From a checkpoint of a small mixture-of-experts model trained on Wikipedia: 12 experts in each of 14 layers, a variant of SOAP for the experts.
Below are experts of layer 7 (counted from 0) of a mixture-of-experts language model. Rows are named router (the router's row for the expert), down (a neuron's output weights, with its number) and show model dimensions 0-255. Each number is 500 + 25 x the weight over its row's rms, rounded and kept within 0 to 999. Numbers have three digits each.
After each expert's rows: a language model's description of what the expert responds to. This comes from a sample of Wikipedia text that the model never trained on.

# expert 4
router:517509517522524463520498507487507499500489480476505514432487496500509511496513512519434485455485524500538531549464504472508490544485547478531488495518499494512478518499506527490480485530553532489531460509493509510473519530462473505490494455519520560454517543482487519479487478534530481478498480509456508454517489519549457493538482488500453494518484506475477479507510507477487517503447472486521494458473478512527489481491475524484534492496492484479503507532513472460471487517478480500519468478526495468472505491465490538463462576504509477480483494507538533498509492482477535484476510465506515499504519501498509454523493548475537461486535521484518481528490450527469450477482490480490509532504490467490505516510512456536546437471468501514498530526474511511514483494516490
down0:500505496507468490504466554472473533471500516490451502472525504509462495522481530504505489433500511527530487542433514485499482488502483521523524522523504544497461484504469518472485498515510483517485518553489467540505491467476481510512537474488486449479504503499546499501528531489469497519533488500528490484457490494499447446519535464494507448523484530547513482490517506550472488468463536482487516516497486462462475492510460477488418499512524493509495495515488492509520546503456519501499529483480477458513473520494455562532511468538496478501533495481488461500486513521505548509491528485503463549466494512438508532501546507499488513508488498479498485503470514516504477524528501498487447510490512527528473483483475515465530476521513522500496488505488482493492470527522495
Family and narrative pronouns. Kinship nouns, pronouns and determiners in plot summaries and life stories, such as father, wife, his way, We.

# expert 11
router:500460485477460521522451445532511504507516514493489543494496500547518463547529518462500511505520534504477471484473445508479481485469478531513519517506522482522467511505490451478456466451514512475485509505504520481515486488498474477499521494502497492462496551534501505532528469549486505501531505527506522504512469487514501458496493539476478498447534514485497500503478504434524563487512492480459519478485529459543531515482529524490482480530506528542506523512469491522505495530488467492494495520482471522501504527502517463489472439473540515522463509510500450496490498532492505471495470511479534454467518523477505506507490496490482524517476443503503479528493503444509533538499560552512504513534466488506462501524498476518520458491495507506482515503472490555500502480497527
down0:531468441532548493502506482532526519502487498490503534510509514470517519479549509547505506519505491505493503463485502535521477514477517500479496513498501470511491489525469483525511480537550499476503466500478513497458532523465497486456502514472488474521542497563517487506512455484509538545504493522458470454504514471492498517510515459488562513494508491523506489533511508502486533523519525507518536480486561528486497524460473499481471508519511525463544485466532505520535450491515497518472513475477512456519497510481527481517490484509506495544515495480496530495506496491479503502530497526468541464538488515496500506472509439496508503466510460473477524511482507500513516493463463465504520496489443531496520566480529439475501563527546528532496502474546545507506493508497514
Initial name pieces and authorities. Capitalized first pieces of names like Dav, Kn, Ag, commas in taxonomic authorities, and Thai, Chinese or Korean script bytes.

# expert 8
router:476479494480501534523509523493502519516498508469511477543503514517488534504465488493512489550489462474497485475479472491508549473563516498490509511476458472476487490495495516510517509500500477552551457483493509532532540504511490496522495576531554470488505508483488511496548522494486472471500518512471488525482553517509528527505491463499479508469564524540453489476485535510502500493487499502503497499502509478457481517483532526534523530507482501522481500465506498471514492470521562549492468491505512503450470481543501490488503488497488474517525563488497450505495512434484519483512522548462478489486503453507512538508566497535509488489523478525470499521491528526530469512495424493522508458469485524493493497475468495508473493524522510512466509493536490496530479503512516
down0:524479466481499447511516499495545494506477491478506481483522493489452557533489467523500502519471498537482471500481504485479477505563480479505507484515474469516531541519524434502517509481476513455524491483531554497451507459497515529500499498506478510515520472505523535515446481509505456505487472490503506512512506522480492509466509500526537518476463493469467545489491464501507489506510517526485504494520513473507483462474501507483487511552472509529485510548468513496513504501487526500519513514551497472551484490528536557493511508525496499476489505509551497509477515531483474495516454464527537493481476492471464501465523473492499514465489512503487455533542544521495438505500491531461467530444512503494502481525498515525485446489467459554519536543500465506491508486483466
Foreign and split names. Word pieces within names and foreign words, such as Angeles, Diego, Greensburg, laundry, Roz-, plus digits and diacritic letters.

# expert 7
router:525499481498467527452504493475478473501454552446520475485517492526532488554519496506480508460478530535497511525454486527501488519524482486490507528434553513481508466487485455493497518475489504508510486451463490473472444514503515532494466468508493454499520513478523523528463508481494507470534533512514505476522490467481477510524489521521498499524517503518478524486519483513511514463533504504524497515509537474504492476505473508533532529507533504519495475509446549528502496478529527493518502486465493508521493486519532508522527475503485477533491494492450518492485507550485489501505466530500524462523482480541498451460530539531550509508481541546516523482571484497514550505542488487506494467513495476478484512517537507468490529518522521483480471466473459449495491468485523
down0:528533499494498479503545452474465508486489489545493497463530511534492465500481527510505527436503498531439480496507499521551516544484506545529502514485488498513524514503498485507510477448471535476476484496494502513528545486489460510475517493491526479489512477515482482534521483509527473501509494478512483490524520482473494513529463504525499478526447490528449515525469545464550466500459491503485523487528521501557494509459505493490513449525473514496482550503480512502475480498511489505508483501485487547548460499529514467483458519499503516545517494507479492473507511526536493526446538496472503480501499464469503503498469518485506508518508487561535500437508536484504524533503522534510521468454495521472509493505545564529492531489504485508530513476471530480548530514504483
Place names and decimals. Second words of place names like York, Zealand, Francisco, decimal points in vote tables, coordinate marks, and word endings like -ry, -er.

# expert 9
router:537476528487531504502488500534515497493539483503522507522456472478507476518508496489469500536501505475499530477499479542509530478470499498518479547507502517502555512489501515480498486454506567541501504475490539441541503541492512518482512480505480487526514524525451525499508461561488515492523498499526475538521517492552480512504539546504494525466499470510545527529475509449497521548494518501455541509496526542520501496480495520482439484517471534521494491501510483518524484493485491505490495486479484531508471527494498496470487442489539464528512472482519478499503506464522425485499512490428504474540505516496493516550458474491493521466437544510519488484531538491507517468487511492494492509516512476513534494515487531462509519510495499530504532515490495545502515508455517
down0:498484508526510541516461498520470475528477510523516473518559501514448479538469551478467492526492483506504525500472510458443484503476511479506483489491495504500476567513523490493514471481505461497526466512468548440490491512470486516547522556528443484471480503472480493503536500524495460508527493499494480513496510500499520493480487459494529494524491516504488456500529485505496504495505502540507493483487521505502504483521527459470488512510480491537511502534520497535471489516497476514486487512494480476513468484520528507503518450509516467484490482492503482525483515560525502485468525488505530492458528510490550502490521529466530532473534507496508556546475458529501496436511467565488490537509478485479481514492527489507443512548463515486454479515454484519516499517447485
Census and comparative phrases. Function words in statistics and census sentences, like less than, as of, there were, plus table pipes and spaces in results.

# expert 2
router:512485488514497524513467483540519507529504554503519513537462548446483517507504487506526497502508516478503462493464499520477489505449488531510496471534528452510477453522512528462478467501505506450448490497508477489475486478505472506519511497508480540478509488526479534465512465503498520487440482446482496478512492522473510501490493506490529508463492518476438460526535545465539557485509512469537482511460505482466477532467517497541479500537503537539504534482483477571521507532504523449482500495495470516476540494487442448525461497493494495501521499496493495486489496512526500471504497495468490525488534521447471510510459493545488479515494489508511533517479477460498492505494507511468519480480477498497484501513507528524502484464510498484551507513531557514460528503498518
down0:469469473518461531482485489503509513491511509539526466483478510468520506507549479485479469474517526483465498480538485473523480508492476499494495486476500503483516532491511519471523452475471488488484535439473488483525530518480478535501489445483506490516494482478492499505503537519446499499500497522511507521507489534528481499530504529523533545477515543498545522459533496529526502530524532536550536505534509515489445522495514509522496524510498476468426550498500456498503549470518482511523470495509483525465528511515469496519507488482497499549528523536530494524484475500454500491527492533470441501491457494472478519503487496528490490510495503578535489515519475522551515517513519516476563529496520495491511492494510501459436525514507493522489495531512480532488475537476487
Compound word endings. Second parts of compounds and short function words in descriptive or coordinate-heavy text, such as woodwinds, flagship, board, ground, medal.

# expert 10
router:495461509472471492501525489523501470433483452469505508525517486531521519489515553514489529546523503535491541531557498535506473515509476504537497486504489513517527519488483487515504506530527519500495484500513534485503498496455494528483520506507535425564533464473529523516482459498469518534518512515493490502513487524503474518494494508493525519510470456523524548485475434507486509499485460508539552497465523511515491535511484481492480496502534507530522533499490502514471484507500504486533519565526494512497526509503516482475524523519499521526471475496510525503521517480451476474466533479491450518504503507499511479496468518484507523527560482480486465486474549537472491496522524506521542507491527447498498466487489512453452468501522470530490504520518451522520450531516496
down0:501476461481463532539561506530491531502499527536542488503448514534482469461528443498462522521482481526506507490487558489536466487519497541486514487548533484491498509519553509558552484484505512498498491511483480488478515473573513470489519494526480522531516528511514463489475521511524515522521491484525505532489506494493514505483528534497528505515504485488493516497488511439487497501482536453511521527529535493496497536485500524450473503520510474487491521523515495517480513489500527481477491489458536482554513502456446526532522532511501464499519515477452462533477503534535456510533462495487508483524501499523479495528470506504511518495507485520493522566465515520505532511533508491506471477525524516514495509484538460493462516459481528500501496460491512484527457511519513
Contrast and degree words. Conjunctions and modifiers such as but, although, same, latter, highest, and digits 1 and 2 in dates and ranges.

# expert 3
router:472540529500517511480458537486508520463515493533508498522478462546504500502465516436548486500519485485472478497483498529474492497451496516528507474493539506504477508529544524471504510523531452483486533524469532490457496460514506473490496512487502493494521495525507509518496500488523481531456520501502513486487492530528513498475480524513549563470512518537474494538522471536493529506526562517518530470490477501506514464481480510472441518470494533494500477488486511502486514526460478460521537516485497484485470528507521490483483454482557530501497457474515500509528506470529491491503543477508548497475494525460512475507526513490480534524491470525491493536444473480488511491525474461458465489479482489490534485538495509541445482499467504530499499463479515470548537481472495
down0:519432508481504556508525527486520493469532530482500465507507469497455502469512497518548484519512526507483525482503535527488448466517513531467464482541455540493512480501484436472483494510450559482470522525520502524534535499498489511511478517521479516505484523514524497530519514508480509529477484453552519504464521560495487484505514502510497488519507484512541497492518513508530505493499491501518496509490524504527509542483482505521511515478505519490524504526510461540518487515517530456515524500523450441524520484544513511527472534471504500502464454502446491474509500517499456523547504503540498484506479530533515461450520473501489475514474523508539515518474447540550514478524484530496514495507536508460520491493518496512527494454514533514530546495498529480495494493510465
Passive participles after was. Past participles and reporting verbs after was/is, like described by, directed by, written, announced, plus See and Preceded headings.

# expert 5
router:521450503510473518505509488483453523528501534489513505496529498483483487495514511500481510550477516513509436481512494477499482522507446506488525465500474525529490529483473523485505498491465487484485526514478519475535484517529539452455527533474524486536459462505549486511518514454495519522533562539539514463545514536490543495505520487459493509509475490528475487484496516509463502524508506528489515488517475532535467466499539482504516492493483514494500568503497521496529469533473452505501498502501480486494490517490500499485528505522499484495528485492468494524480502541472539516523472543517462533525468458531529536521496470458500531494540489472481505527494518500525532535479564553514459483492531510476494470463493489512454479541515500509531441521497474515482529499492493
down0:562496479493486537478508482497523514456496496483543508493511500515532505492482496440524480532504533476483492485492502485540525497531483466502505479490490464449521569495495498520444516492508492495495519506531472538476510452466493535477530472432500511507522504501509511488491506519469479522521474520465487489526542504553514489508470471505508492489506473499513482510491492586554496546461526533513514489518527472501488456501477536525490507531518518512441477484453520473501464473516475484517513564486485522494462489525480555477449514478523492533473528548499531493514523498492501525512500488495485524519464454521524471451530486526492487467534522510486521480523519512536530498497498535472498490513524521521467521502487510481514464502499508463498512506513497500504509537507537
Mid-word name fragments. Inner subword pieces of names and words, such as quartet, Marquel, clinic, Dinamo, plus suffixes like -itor, -arian.